From a checkpoint of a small mixture-of-experts model trained on Wikipedia: a softmax router, 10665 steps.
Below are experts of layer 6 (counted from 0) of a mixture-of-experts language model. Rows are named router (the router's row for the expert), up (a neuron's input weights, with its number), down (a neuron's output weights, with its number) and show model dimensions 0-191. Each number is 128 + 32 x the weight over its row's rms, rounded and kept within 0 to 255. Numbers have three digits each.
After each expert's rows: "mostly gets" lists some tokens that are sent to it at least half of the time. This comes from a sample of Wikipedia text that the model never trained on.

# expert 183
router:151160134155093145164119173156148156158137170144101073109100092152121113094123168152097122157091119187118094169102084167086067107090103139157136107081093177097147120187138082166178089112111149159079148097156165142171092164073147067162107155170105100110166097108186102141154084174061136139178163093079131179182109130166176133100122094123096135168122130101104065171131166136133114106172105093093175115170103102096107102137117152137108133101096152086164087081080072104167153094096086100099095137125153172141105075129148129090143076120132116102079125121156150145177155152171121151
up0:149147077154147121101130137128094109105135124120158117122113182132162150104091132113144151103116113141168059056090107103107121129189113154130082099138117159169138173157152081092172132209138104194080144204166152132097135118167104097118108170120112159063075082137092141146127120116091158150174131078104133173178105129180110085129172101168110184110137118133110116139116141071155153208088174123095152103130071185126143128162042119120086089094124110114145073154100140101140174061119157153101153124143188090121147139126112112123080109111164086071091124097121189153143119107152128097
down0:123105116142115098121124112183091139115125130095127147171161136089161132148086142139102163094035084159083123144122169161101142154112175184124098079119131149113140097154225082123145122177070127135129150132103136086154127172089096124122167094109151153106096212164128102104144142117226100151107081143122161094150140118077113126166130148152166138158102164107145099166136141112152132135143166124115080085122068212138095073139130171122147109133124162126194135152213173074155092119152150113133131157074102112159113097157093127117175197129149118094104136145159102179155077115174141102
mostly gets: " all", " both", "All", " those", " Both", " out"

# expert 132
router:152158135129112158177132168162150163135123181145080114110086097166098124092082175172110163167129094150151127143135116192124091122110062122151133102080094163088154113157112095178158100090139186150118149116166140143143131172098165094157113157150125116113153105098169114150159107139081099136177150089111124190157107137177189135127126096138086132136135118090100076158100177157140113098179122098066165111174091097138070138143087193130076145079104185058169098086078095122149122078098090075081088119102151135172131106076154160081193080142113121107126122133190160149153136137143129148
up0:147134049118050145184112104103135102101136145106173145138129144112164179081068141115126178085090126180197099077139073137146114121190096160143082098132132127164141150155129122090146124197132166142113168144131115084131148124181131134113104194136102122047087082091133071150144136140122097176159143138130139172142109155150153073113168138204105146080136134097108121124081148110110135144132142127080106108131127109122126148166039146135119105097147066098161093075114146095109169074118175111103085109156181132176128153103149136110119110161145070092095128105133164196124064132164108117
down0:126125078090131095136134191112121130217137152133133107157159148088120151164093185125137116153077116109134170185152087142154112123070149152134135120103179095117127161153179082151127082110116115121116172146148127216107131131121123185109162115094059198134124126118141103074133119115139117089128110162087105139093135129100139144182155120121190103165138136080164146187155176131143119147130160112086130099086083132169090131102115110123131128151150187151184071162071120149194146163124130115133110210137095081118088140161141061148126233180141124138076140116137113120143115199127171126
mostly gets: "p", "ap", "-p", "t", "th", " p"

# expert 78
router:169158155129106151198118165171109141172111166136091123127090105152125113066116151145115150177101089164119098114142097155119050110108093132148145127107056218097155109157114043156145121114125125156088136083151192144138107168102192104144130153176124117134155084100133110162173097147083115124162183093124119164181094154144166171130126076145111140167114135108069088150115177119123108096168099102086150094176124094122124147147109189142089151085074145067171078102101095104155138111102092086084069119092154159149132104113169134087149079113140092109073137154165140158160132165148124154
up0:150160073141097166143130148139140112151169142118085130151071188139168141125106128113138164131159118127166088094110086117093108159205108172141069089178154177123099120129177078110145120146174116145111080171124198120083150148112127142105108167116104105036111076131094098186136136160111126167145174081144114203111102154141125124148178122166123172113172144166143135103112098129134148139062174148092123086150088113093141173185082116121112101124133150081163105096097113055131154118133153147095175129202178099152217162104151113144087121129168119084137136140140194142122136124112119080
down0:176092051177155084147136123151170117168149144127091094172132121077114103126173073130131141227091123097104083082084143143127104110115159112139163136159175085117130166129218107112080156081110106086191103090144113183102127102093165145111071145107099193157116121145132113154069129166169093125145141159102104076116143089147098103113137128145127130097170120122126117094132130131144091087161146149152098089111106152161150093109124128163113099139201134165139164154149122155154122084130123151123099179127132134164098142143146149121099241137161085141100133108181065182111081190103140147
mostly gets: " LINEAR", " Arthropoda", " variety", " locality", " interview", " member"

# expert 96
router:165152166148104162192092164169135137167117153150097098126098118152070093093124146162080141196113110156116092153129115179105079118113083121149119107100064168106149112158099078167163104114128165164100121095175166117158101150098159079166125161146124069141138091122168129184175086150091121125170162072112096146161090135168167162118109100152101141183130141118075095155101191154143123103174121085064152080166112094109093133154107176135091156074092165077171095104110061120171152083100085109086111116097154148164133077104141135087160066097115100108104123124178151155160143137142153126
up0:159153103128094155131107132151143101095182147132175097113146171128170192117093102151087143129166111130157060104141110140139107143194079147171081116156123150126087135130116104122124068195162128107135100190105191145097107131151091157102135142122108065131062061106121100187152130128104138159118094085135115178150105107173138105168143128182130141083177141076107078138042100093093188170118149056115148099128121172136196134154078118102119099113130095089183092068098106077092153130137147112114118145125188144118174134100100118111143109158110151110171127125140204192125116138135139115
down0:101128115135117147130108126120118111142102157101117128159086098116109086120149116150156155163016159120142145159132101112149105111082189190091109115124155107099127162145164144110141084163053107127147141116176115174139132092107143133098093106061110182156105160124101114096153108162137170111156110157088145096112132144158120079210113126142135133144096115094111108161157148125126116144208162206093144162141103159143101107116109174157138145130163184182158134184082170132186135139190174135128113129123154136117067132178101140088148251132184099101079144100147074083132082157130145121
mostly gets: " Com", " Ram", " Bal", " Gal", " Pal", " Bell"

# expert 84
router:168159148136095156175104164161135127158128187148109112108086103137105102084124168158112140188130095164153105145125099170098077106097085112164117106102079171083149108162092080171161118095116155175087140103182166130144119165088167082160109159124098101109131087128153129167187090153081113123175178108124117172169081150150170162112119092127095146160124125093066086148097181142140114100170104090083172092174110119098105119146104183134091150075072166077150110096094089110152140103101102094082062121102152165164135082084156158091164075133112111106102130117173151168181122160167142160
up0:177145038148096131149167162135127141091151149122146132140162175154137163135096102159127179154130072141152071107135107115139120113113105104114078116148101179133105183144145076098185150161118136167139079169143171134132127149194120139105077188108125107084094110076110137179128116165085127203140152108134106138137088119160167083167149118174090182091161163118116108144106101113136117178098193103132121135123118158100148114209030154113107098126142075109131052130108126099132137111131172145056154121114118136155166101085127089126077109155157091087136149123162143159201097185161105133
down0:130151122151138156134102159196105144188166124136092121132064107051141093128119196093134133156090109130134149133114093103125109137135096114146094101081122103109137211129195111109169088112093143174155151156133089112105130129111092130129096102113131154116097155165133176060111163109139125086156167154119090071164111173159127153116098130156148172193122124095113106198107151176180135110179121131112076197136111149134082118159105134131139150162140169186174116171147118137175105146184155147105128082164075077125128098154070138073100210119130110068156088109147090091184114152153108095
mostly gets: " MPC", "/km", " cm", " Phylum", " km", " metres"

# expert 181
router:143150138140093147157123124192128145154137176148082118106103113168111113071132162172080134143117088162123115151103104197069084148119120150151119101087084173108158149172128111183173097080095144130114112101173144125161110160100170090157139141130127104114131066141138134146176117158095119134153158084113117170166069134171160157127151076132087091149093116120071083135108143129138112074170139099090162083170129103111089105131116188171064121085074183087163108086090091135159121092091068086099063123099151182175119094071146185099178085124138126086102136136172143167182107113143138137
up0:144132072140103133112140109184093098088163153102143163091096153181177157101090137124132145136160092120138094112091092109109075174159113164112105122091142163157173197147179108146183116133148137122084101118137184153115164148195094155114131155140148123089066105104113121150164120200091119169152119074163131207097113163182129089099161105147090147113189151175164127134108114157123134172105193108145142162136134152134155117208076140110153115144129149125167100097044153085094129088163181102077111116140177165108181086126066124109087122154151105070127140127137115193131147141144143108
down0:102163128132134122103150131159163154154112114144122088201086143095137091108106103110155103182077162102167066117120120121147168071099179165123103074153139134110108165150169086153109128108109157093139154092101137133186115081101099064116146088126081135137106153125107177125129142172142104160139133096126103108091135124110116126163068132128122068124138140080077095179110128178168158166123140131097060106147136165135141112151169066145175122136068164158152139171155095157136159103162121124118118139110158110118066112135081076128143255174158130118088133078101092141166119194178172157
mostly gets: " than", " over", " least", " beyond", " about", " above"

# expert 88
router:168160156132080140195115137158138122161107173156102112122082100145108089073123157164103145170120092171119086147116122170098075129101077118164114123082063199085147118156094088180150118102134165167094140101173164144142109158103152077153125146147140091134145089116146117171173110154075110096169168092113117154181069154164180161105136099126087121165121135109070072164095179124149097115152123083078166108171121101112107123142108196130083140090080182074171105099101100119159150084097104075095101125107152170163123081106152149095165071108116089100097122135178158156160143145154122129
up0:197142078118076116172150127137110082091165131080164092069143165124204147117086138145121183098159118172149051116168127125131106155204126162127078126139141163138103189155118094107131137182122143153098144177150161124083152141169086157117110167130097117077085059177094125175157142162101104165121121120129134193136096100148171080141149117200114161123154144118107110124114111093127105190061162102123126113141093136144154158179064124124110117098144074100122094109082134102171147079161156169087168103124163135091164132108119124105079120176165107101169151108111184154145119135146115078
down0:097141146184155121134169130141132127108184127118120068182121114097172109124103135143137170148082140112110096157080113134126141095119177084120122148138139178109157129154200084093180159132085091143154157116084109164109074145099102094132117095150078156100110127148127133114129110133210143117125128192156116114112106125102096145170105099151127177199104144131130142170098116178128164145174189176087063120120143195150138110119122136122174169138122167193146115149138125156161174155181156166124171118097109129120150061158106134133144255127156116104155134051110087133104078171109160101
mostly gets: " LINEAR", " Spacewatch", "incumbent", " Chevrolet", " Decision", " Episode"

# expert 173
router:177152133129107132186121153140126150163138179161090096123068097141105117106119155175112145168107099162128082151119125168099081104102080117167107112063086187090129105151093098166169098117129132161103131075184157133145081155103163083146113185136112091112154101099155136169181094150090104089179158102111106170175088156151169172113121105146103124183118157094084084149116187135161092096170122074087156093157123091099098121148107195147088146108097145073162098078117080124157140088089112098091089117108157157154123072093155156079157061099128103101103134115165154179173112162140139142
up0:192099068173103144130107141149148085085158115132145087094117158132149154146156130120121209130137111152160062083119114106164126148123119132125078117113081151192101129105171056101163096182166140112170151180139209106128139128114090117104170155124099109080122095084105105171086130123116160157144171055162091198117117169201145114108183125179080178115156165119091086119123130083128146185125191087084122079132107124107188146138060064140128116104138129110118119104104117088128143133115168161066147142152165114076141090123118090115114104102140099111124128114153162182160102119124146103
down0:114171130109129096108119115165172082138111154076110121142094127084110157185109127125125134139071138088128124123119103161096176099138105115158124151123133165132172163123164071118123109159109105204137136139101133129134069088113135108091116120114113156091123157142138122125130142136172151091089118196151165124072157124110153054154157125172167151143126165174154109133113197114129081133142130178087087105110110179123099091148150104093133128147172164179160164195174143107163137088139147157139147126078168108138173102120076110081083255095195100044114154088129093106119115141113187125
mostly gets: "்", " Alm", " Pand", " Bil", " Ay", " Dim"

# expert 20
router:170177150133085156184098170154132126152138159163090097119090108136087100082128162172098153200121116160125097140139105171092072114111078137160109125101079198096151112161095077155156101110124159160100135108170158121157104149094157087152112163123114076130149088120171125163183092161084118116173162096110121179164094141158173153112133086125096135177120151092067079153110184125129109110160095084065153103180105090098092130158110178136081147088077171078170097085086091113165147106111095097089087123108136162149130092096154141088151075125114098098098115139173158169180120155158141120
up0:182130076133103127146119120130093084140156163148159126101103150134140149101029140161138198111145090162169040083120106123146110142166100107148093142144092158166109141146139093095142143183135162151127151176119134099083153105183147144108088197101115088108095085082116113159159115166094102170148112070149163185142133117182213105124151128149099199085172107141113116111154139122114158181039158100111094088128100151153135137177075130128098137074094130098182093121121136083149122111159186115076121116154163184118100136100115120123098105140108126087164101079109168122125112166160126087
down0:105151103104160160108127107135127114165087145124113102151115169101160056196068217122166153130074120145123165132117195141182146108144162123128128105107163162122105112136158080117162070092089135150185122137114122110161114132054143137099104119120067112139081159139163150080179102082134093126119120138141140108081149184122155098147123154143164115145087115081108082188102181142168125138189167158067088153098107147193068091119136154093130143102148175151167099161144119139148148159149166139165153119123085125117153113133071159139107227116140125113143108096153079086186082118169161114
mostly gets: " Squadron", " RS", " Group", "-TV", "VG", " Parish"

# expert 3
router:162158165126099148190121149155130136164122170141102095125083089136103083086126160159115136164100098171111101172129118179074070112120070124171102111073068196070154118162108097156175120097119151161096135091181150118142103153106147081155123145143116094144145101112158110175174107149086102095172162106108115157176094143175178153110121105127080124174126148095084078142116182142149101119184113088068170108178114094111095120142107193145090135093098185070153092074089093117166146080105101097084097122113134181159133076102137151101157072120121093107107137147187133163157133147140119133
up1:136168150113171158111152136114128122103108132143103067105128231104129140105144126091173108069117047163129125150085143187015140137159125123091136140088093143132095191127147111139144091193124099158059093071136152126104134172151194087143127117065110156132135104169091169158145044138121128131141099076163154152152095110198176121113121120110127097092153117171114133075142099096106135129160118167118140162119117157154096127123082131170140127101112152150138115162092122156136127122140132157120144154158123182123140135133157190035073111131127070103089131153141089153151169100160102175
down1:106059121129133104115107132133122123163096120082144150138155163145124069172109150084200135111082066101140066130062086089149100173155122152110150073100125129190120085154085169152121182130125184143164141153031149128124110077129088106116104084141143171131125120171123071172104150108168123095112124186143107132131079150155134098154075089041146085125113146151131188142142128130123167155162169107120122161073150115091053132081090187134154078175107108123165125097131154115140128152135086121132132102156120111119142146140142118119155249154181117143132125124129115114138100147119154094
mostly gets: " Sch", " Kitt", " Kir", " Che", " Har", " Hend"

# expert 62
router:172164137154095149169117181147144140172122180149092074127087106143128120065130184158096167182127076162127096133125115165102081104110070120156117093101073190070169132166115074156165119121135169161107145104170141134157117159097154079156119151147114101115157065106158121154154094149078129116174163092103101169171095152159161176118120084138100112147134142090093077147127174127131114124176131100059171126168107090122095130143097153151074134077086167081147084107091092121163133086096106072099105119114156175174125077090135150087157072109120095106093096140175158154170103159165117147
up0:173157043169068157153116157127131123078128135093128108097161159190184164081096175105089161126155083131103092110140128090125106158181085148160088093121146133150094143155181092116144138215159128202102105129166146130132139135159125168133127149111119095062078060117114097153126095127123156207182124076135126158149106160186155123103163132143113162108162136129118121140094105112139122160113174121111130104144119177105125146158033116174096077116172087112152055073052131097152142083111142159096110118152180113101131147094157146091118107174119100100105145118156153168144102132127123109
down0:084144135136162103123129140127115151184160125111116081147130129130114039149102136123143141162108110134113136175119096107129127062118153135111117106085136089123091141156245109138132170178101088125115138146113108138121039139109171172158119117105108185112113169149108152110121073087157131104138125146084125102165119109094168153161084162122122115148112146129138120151119151087185103162136164191026114081112115106174158142124139151067081096168179176184152143162122170111200101125160154108120132094163128132124086131214114111125146209108125092093164083099115092119126088148187153150
mostly gets: " Binomial", " Candidate", " Title", " Pos", " Date", " Loss"

# expert 87
router:169168142129093153179109143171126131169130160147096092115069102147108093085117173153118131188120106150108098170136107163101068116108080134156132114072089197085154118170100072162151098112124170169073120101170143138143101164099154065156110148135133073131166075132169127154180106137066129123178147085106117169166108137162180155105136098148092134150155133096082069141119179140138106091163115085079166090172104090128110130145080181136089152111094153081169074100098098130179141065093091104085096127107154152163114107108127163083155075115129089097111144119170171174156133136164125124
up0:164152079133082134149184129146137147109161136109121141163102154164202117105065139125138164140119095132196085086167077134103114164195088124089097103128162153104159121196119146145145127161139138139082151168131176186128163159148127142132126206173108099091115068066121109157126149190089129119140166092129109157162091135204164081119141106208057166108126113089128097165113104112100114167148172116090146148153132121109152120181061130088118124076138102050149136104065072111170111117149125122095114145135178127095166119094136159076147084136146123100106107121172158164117116114150130128
down0:119171097175136120153134101136110131155128127152096076151114111107128113143153140082145155199124138120134098151150139141100096104118149146058066167093177081072165180117210075141093137072096119123137168126095118190119105105164138103091097137139134125102111149124174153085135135115154129180163174159122079162114162124106148110113121159125078171097157119085153104124179142077145119098156145143115092109083069110173143113145117116105147107155213122135165156150101113102206172075089180114106117115136137140123103089132127121152146255142149058115124108095115143135122065141168159134
mostly gets: " Racing", " Futures", "ports", "ens", "por", " mater"

# expert 128
router:156161160138090160183099169164132150149132174155102082137093106150097085078116169174095138183103113168128106156116112181100078132100067129159114099091081182080144092167108093168150113114128148158093147095165145149132115173100175092142105148123114097116135079112170123170196102144068115112165172108114102156192082154151169148121126082129087115149107127106093078155106194147143118115178115092075148105158112102115087124154096186150087132087093167075159107096110100111182148091096083096089064097103137176155116084094158152100168075125109095115095139136177142154162125159154143140
up0:166162079148056144122153135167094112125186110093087120092096096162153145141113121141133185135131127143123080118117078148125077124157079173148119120082124159130145169143130076125197124126144160173079129150152159092134089157136098085165148193158141091102138124139111122138113108144087126150161155069115134184111125175187155133111148114142081163154184136145102061176111107082125137128102132080090166063183117135110145132150059100115067093111108155095171098059099084063174105085169126144076155119097188132129174128127116122110116070121167087078136120106168145181131145158143097092
down0:093176107162157127100119113151123153143161108155119112120085101107094098145133118123122157184078131129081098125116093136142154127138148119122077106099118207139141112153224140096171110146114105154144130166103135152123104131139153102135078106088140179060099134096111150080157129152092119157115138147125106055134106136129102144114162116134142155152122148123147100161094106133190102136155206132052079147144026165115088102121116099062120090189101147164224150181107154091143111132127121100148170145133091125182135118116094146158125216135179076071067139137112077133149103126136187132
mostly gets: " ±", " −", " –;", " +"

# expert 119
router:158163151140102146165116171154148125151127177161082111138059110139120083089121156156108149185105099144125072157126112181086075121116059137160104110084079194073154125156105083170163117122135157164097123102172171132145115163102155094158119167131121088110138078116153132162165099156085115096163169082113108182177102145163174152115122100138089138163140159102071081145095161119128102109171110068076156107169104105124099135153107177148076142085084180078188105070096083121156148095101103099099098129108147163168142071113137165101166072112118068105112135123175152160170135136140141135
up1:155185131127136142137135172145082135120176126127142072111092171140080157130138090149184099110122091136161096166082139203119142147174047098113107117180089152148102142133142142139182148181118133165101121127160131147107137176118202116152101140100110178110070158155092156181102076121113118107153097024121182153218098121205207140141122126090117095081144099172104129092207100128119106131131082153091133132132078177155129160146141157137123109085123153104172107134116139130119105145117095142102157160160135155136137133121152131111059111116135097112175168141152107135150200131171129154
down1:086138137128114135148123145123113162065114191084157102154123103165148038129159146152102126118100099157109070107127162127158131160133125080154125154078116096177097102184162148117180112086116156134116085136077166150166139113126100133081157105107145212079134182114094033143093184119147096136049127139125087116133131195199089169208077132127101120054077112080157192126091118124157143131091147133157102160108148141114134122100143153135125149195126084162140139081180138131138133111092111126099125081136123128160113131139136145124143206125067157125173131099125152147133136130143131092
mostly gets: " Gray", " Hughes", " Clarke", " Khan", " Bryan", " Thompson"

# expert 177
router:180165155150100143173128174155134133158119194139076096125093088146117118086121188153095138172122104165142094132136108180098077104108090135176123112075085164090168118178080089152151113125122160159106140106162161108168109154090160071159101164151121093125146070107168124157181100159083134120183159080105102173174113156157173157119119090141109125152150132107099081160110160159144113086170092076087144094173127081122075124160090172147066156106100164074160100097091079122177133099094093109079103130089146165161125074115140156096154071107132099099106131138178145185171135127147139119
up0:177123053132082137118102126159142085111115154132139127092079203134173132075099099154089174088167119149098063083118121143148124131189110135103045153120121160169102190141143097107126145187146160139109127138112149099129157103180145133102125199062115092070085121126118078141159151191129136162142149119134118215143112146197133077116166134149121131109164116107082127116096136104077145146076159124106131080137115172143182136192063098138103098118124131104159110096114140068111190097125185128122157132125199137108137127124116146117100120171157063097150146112125189097145130151163136119
down0:164151113124141080093190153127094138151141163099087103163124126101175075140128152076153188115055174111118141106114153126142123109131134159136118124162200136087099121162162108070161169150086084149100125166094177134136118089121116114120091092087136196075082140144100126123152143109148119118125116148122152095191147193071162139139095151145091126154135127160124136151122126114176141117131145148091085138123094133134196162135134119125154135146177179228178152131144151101159149137173165130132115074082110097129193101153104132155093245130160050087135126088193084132141123149144115139
mostly gets: "rio", "ado", "oria", "bo", "ente", "amo"

# expert 33
router:178180148126106158174124155166126128169143154133095078116097113151090101079132153151134160188123097146145107136110099170100060126116064130138142125100098184074143126152101077149142086100118157161094151125170184146156117154126171087159126150131126090122146099119162113167179094146080126131171154098106102183157103156147193140106109097140097144174115159105087086145126194139137111117170111106066147097167106108100083126176100174129078146061091174071164075087106076094157133081105107070090108122110164167155145070103155126082164070127114081100092127123164152147169135146180124122
up0:186123078125086134119092159136068063102170126098133067125141154158167148146100121118062182132125102168123123101137096123141102106189097153106086173156126170158110144164187121091162184169157096136160130155092152091177108112115097133106127147120098102096052086102134125146114148135136151166129142100161094206140109133149159090095155133170072176120166130118110125151102086085079161149100168099065143046139140158126181106154047112187089112157129144148146131111094077100163147100127193123086161128148157113193126135136146100153092119164176109126115109117147205148119120158135105112
down0:137127098111154068194142138112102145172122118107099100175142147101122141093070089152140071156096156144153099173066124122103123102146121113103104106107143144115138180130218113160109096092104116155162144101111172148121138109102172087124098115094106191118104135189102143099127143137114109172145103172160144090073122114147094107167145144163130163100125134100095126173102135167141074133140175167085063137160115145134188072155103114122127168123139131171142135164096175114198069142162180107140114137117146155128124124134136189105147255142135085085084135154109063092123116181128128145
mostly gets: " basketball", " rock", " tennis", " cycling", " jazz", " football"

# expert 150
router:150143153152086148182128177174114159157112172142068104117090086156126077095105165155102136158144085142118112154122126157088070121098096109145131122092057182083143115174110086186168116094135166167097119109159162148135107148078166083160132148154112087125163073121143120145169124131101137134159181095112112152151100173189174132129126071151095151185151137124096080169095173134162114103174089088081168081173138112120109112155085159157095153079088172076153103089101082142146115101092094121053070112100173153152098088110159174085164077114114091126097116117173120154156136129142126140
up0:185118071141090124147107198147105166120213135122175073110120170157176130123091161107129147187136129140156116090118124119123113165172117145133121146156171161081090109133160107106160182171194136120117107143166138157095132172113126136107118150119160084080104094118094146143134158106142136197158175086111051158131075068191163052132162116201084122068159126135122095139108111146157150159110201126107179086134127149108142133187040118132120089167138156089115122100109094082130137078124178150095121124142151166149154123117143131099118114194092063112155125112121150149131128136126128089
down0:142155136156125096113136136116156130109100157139077077127105155042158113152115101128113152122109121141127150165126119104132181136147141111086128144101129177151146103151241118091135159123089110140148125109145148147140092094083169183144168088133116175099121155123091094118124145096175078136109131193106126101161105129148163110152084137133117175170197098108127105143155134122149084133144136121092169160118097136145104102079165074101107133113123101167165126140102138158206126136147140142128147163072108088138109110124096157138087255226140079106102123069152092165068133061167162133
mostly gets: " having", " have", " find", " they", " get", " Despite"

# expert 116
router:178179142142096155187103158167127122168134158134087113123072099153096113081123167144118154171134109161126103129123107174115043107121098108141112116083072192079152118148095060154163112103118173149083132111171137116142129167108154074162113160164112106090147074118183123136169113161081135116170172092090091167157108157144173153143116094153073110157144134104103094171134197134130089100162097104099146114168094096119088126149115168125059146086090141086157091084092073119179128111094078106083099128091158165144137096119161146087158074113104068105106141152159149148190104133174140136
up0:167144022133073110152159142121097099081178122073123148090111178154220113113119175131163177122153118162172075117130113105126091140157108144155137114102107135116149164160137115132138131183133130130119129152116163149088136128124090147108122124150127127044086048117120131135089132143140129231113115116123117190106092108163158090170197126199150138092190101114116097148076142077151120145091216137117160118145099152101150133177078110075135107107145108099114121124073103116145137124149165154154125122202172168119115145076172142130116122198134098109117144148133157140185119128140161120
down0:169165098132177095139175168165182139133082143179111101160078134054089106151120098155146115172064130105107138166127133100153144088133148141176104137128111117073160139112210063093112091112085131145163115148125134157119155069104154126098114127102094144151100153154120099103167130129167155122135165099131139070104088147182113085130167153103161123160111142132091087104143103131157081157160146125075138148138073146141137129071140214093160098127139207146130126156197135170173166103171121098161128096107127137147152141088125125154107222181161096154125204140147132139114069194136137130
mostly gets: " Force", "ration", "ment", "ness", "ibility", " Training"

# expert 35
router:162156149143096147183119171176140131156121187146100109139091111144097100076136181151097137179111104156135087154139096157098071088107077116149119095081077204092156119170107079167152122128105150181091132110187155132145107155103175084163098141124117099113143093105157133148167106140087127111182161093094115173174089160154166143140125076134094129167129148110091085163120171140162119103183103091070167107174116095113101126140108183151083125065087163075158107093088088125179135108087106093082101130105143158174120091091154154087167073108109077093108125141177132156172111159174129130
up0:190112052141079147124142136104122090105149146154126112094112181116192146106110102145101173113087070138195068081134114112123109114170118120137112086184110124177097149143156117104119156210168166128122127169122122095162162124144104152094084167134094134073073071091144144183148108150126126196129145095137088166115097129185160088115170111221083163081120123071072107158116109093121149160085164090081146109125114126098145119182065138156116084101133148091116120139088122097104190114143181121115135129122151111161112147095149104123124117159153111097130107074109199173173126107146147119
down0:132143086205187148133144118140113133172079116110114102179114083019079101159150093150130155198051145127131144137104144165096123078167159166087064115101137128114157174153184101093141068133109089164112128132089119159125157113119104132120123142105117173114108168092196142059128154111122119106121109119155135078165135163122096126133145129157090129153104125120169162137147130113139085122131196187066118127107111143152123067107118147075137174130166155188154144189142110111162153089167176127126111157131091124136121122187155095130103240109119099080122141117100074146126113127150143116
mostly gets: "″N", "″W", "′W", " Height", " Position", " Listed"

# expert 47
router:174163141154103140170114168149142130159128171158076101124078081143124095081113166155093159176115109145123086142112106165101074115111085114152138120094086193075151098171094064158153102120125170156108144093169163132136099167083164087156104170164117078124159091106174114150189095167079119098168155084095115170181107147153185155130131093133094136155136134104098084160122184131136101099163102098086163094176113104127109099143106163151063146099090164076165090091107062119158147100086106099082084126097169156169125078112134140095165072108120089087124145115166167154165136165144140143
up0:185122069167083143143120115124140137082146132111169064119089156213153148128106114151102188092130109142133116098118130121149089168186134180136108139122137152139142175140152091098110113171185138160102095168136115116134130128105090152094095151158106093072051097107105122147121136124114123185142163049092088197130127153159146094119181120205093169073160216126110125127094129077114122163054190112114150067129110135124144092166083103149082114105110144119129124101057100102153139109124171154120140109142210121135159141136103107100090129183141111122128143127141190109144106151145114068
down0:143169104136103120105131142104132114142108130135086145187125095107139072165141139114105119141027130156084146173107123124079110124128140153044109152138199117100088115133183100136137153111096091127145141191088129153115123130096152138112176114111084139088112119156179139123145139109164084104137105114081113113151100142112137124167105166148117187089139094150104145202144163110120158182171136169144069158131099144163139077094170174143162122100161173183171153144135142159186170128185168149129117070115134115150166161124119136126090255118143102062115130076143075074109134131163164143
mostly gets: "owski", "tha", " Rovers", "ović", "ía", "dale"

# expert 0
router:177182143119104151176122170159142129172110175146093099113067108156131110099114170141111152185120094151129105163128094166098084108110078138144121124083084197074156104162112081170154114109130151163094163091175167117153112153098149078158093161159142072126127084108161137151164092159067130105178160095097105186179093142139191158120124096158095122142135157097081076156133192136146091127165100105091171122172114099106103118135120169129093156090092141078186107095093081101185129093095084099082099114106166163156135060119134146099170071110129108100119135130179150170169129132148124143
up0:187132071140122121158119163148147098136156171104179148085084177167177176130094117133095211153144122133189101083141126120178114151150092151110096167092110152117122138156131145128170121179134146137132141159119198097116149143178093136098107173156136136040075149079102100179092158155126107148118156103092086203127072134157112069132145118180109165098173156086114102166135132122126076182057158068117147138139130137112139126151108152139110089091126151069147100099067096103134160143149153081076100153105169115079144180148137109103059126151123140140125112112165187148137130159178147122
down0:102113124148186151130090152186135155164099169128138149174123128112127091113092108125118133114066122081107117084112087150144113103147201150098096109121104105113138146203191070057170151157095064141128124133122131139132131186107078132155102096097087132105126133154116151103108122135135162142108131148137123139103141124117104193156100120144118162088152114118138143150141160144088070139146166162075099217111149145151058152149080175088154116126205131214087130173087111112176111115140126114116133079108142070108102105158130112118098216127175063119117088150133116141110127199200158146
mostly gets: "ak", "sh", "sham", "indi", "ten", "han"

# expert 51
router:163157147145091142153102160172144140135121185141105099127077106158097073088119175146098136173126089151130095181122112173084079115115100106168126115089066171103141095178112096165150108077126173174097118103181165131161102177094184086157123143161095072119145100112146132152172104168081121107175167080090121144177084138171166180134129083127087099177122143113119098177103181133178101109143115108085167092174129083101102126150091170142092145089073176085159091089109092111141152087097096099075091116115152164168133058111146158097156081117132103107119121134162134152156134159161142158
up1:196193087153131089179128172098092168111175107147081052082119165140066173158132087114140098095095117134129183171128131195119100099186132145166151120131119155087122141106123069120169094168163119146100115133108122126141138114134171100136098127142123110131123149117070185141117079135105131099158123052149162141177087127121199130161092129179103083116147116148102151114204106158149066112152114166146161092123139181188101168097139152133118137093150137156111144120124118121174132148117119158074149151161120184067131139151152170057080110128090049051140152110136122149154140120125128151
down1:098122133135125115144113131111146128066142107102184148132110127165153086139135145110060165186156103099086101118095154133149144118174125109113107110164118146160117139117093133102196158096149158163162107153094120101137117089154061125106138108224136171121226098179157079119169129069112132120112163128111096112135108086161132150132172131133123131111172139109103165169142089088055139070080128103143130120117108110158165110130101164145103117149116104157132070147173082090121127129135158112178208152153159148115189107073121083101050207085108140106134113109130154122157099135157152026
mostly gets: "Although", " Although", " although", " With", "With", " Though"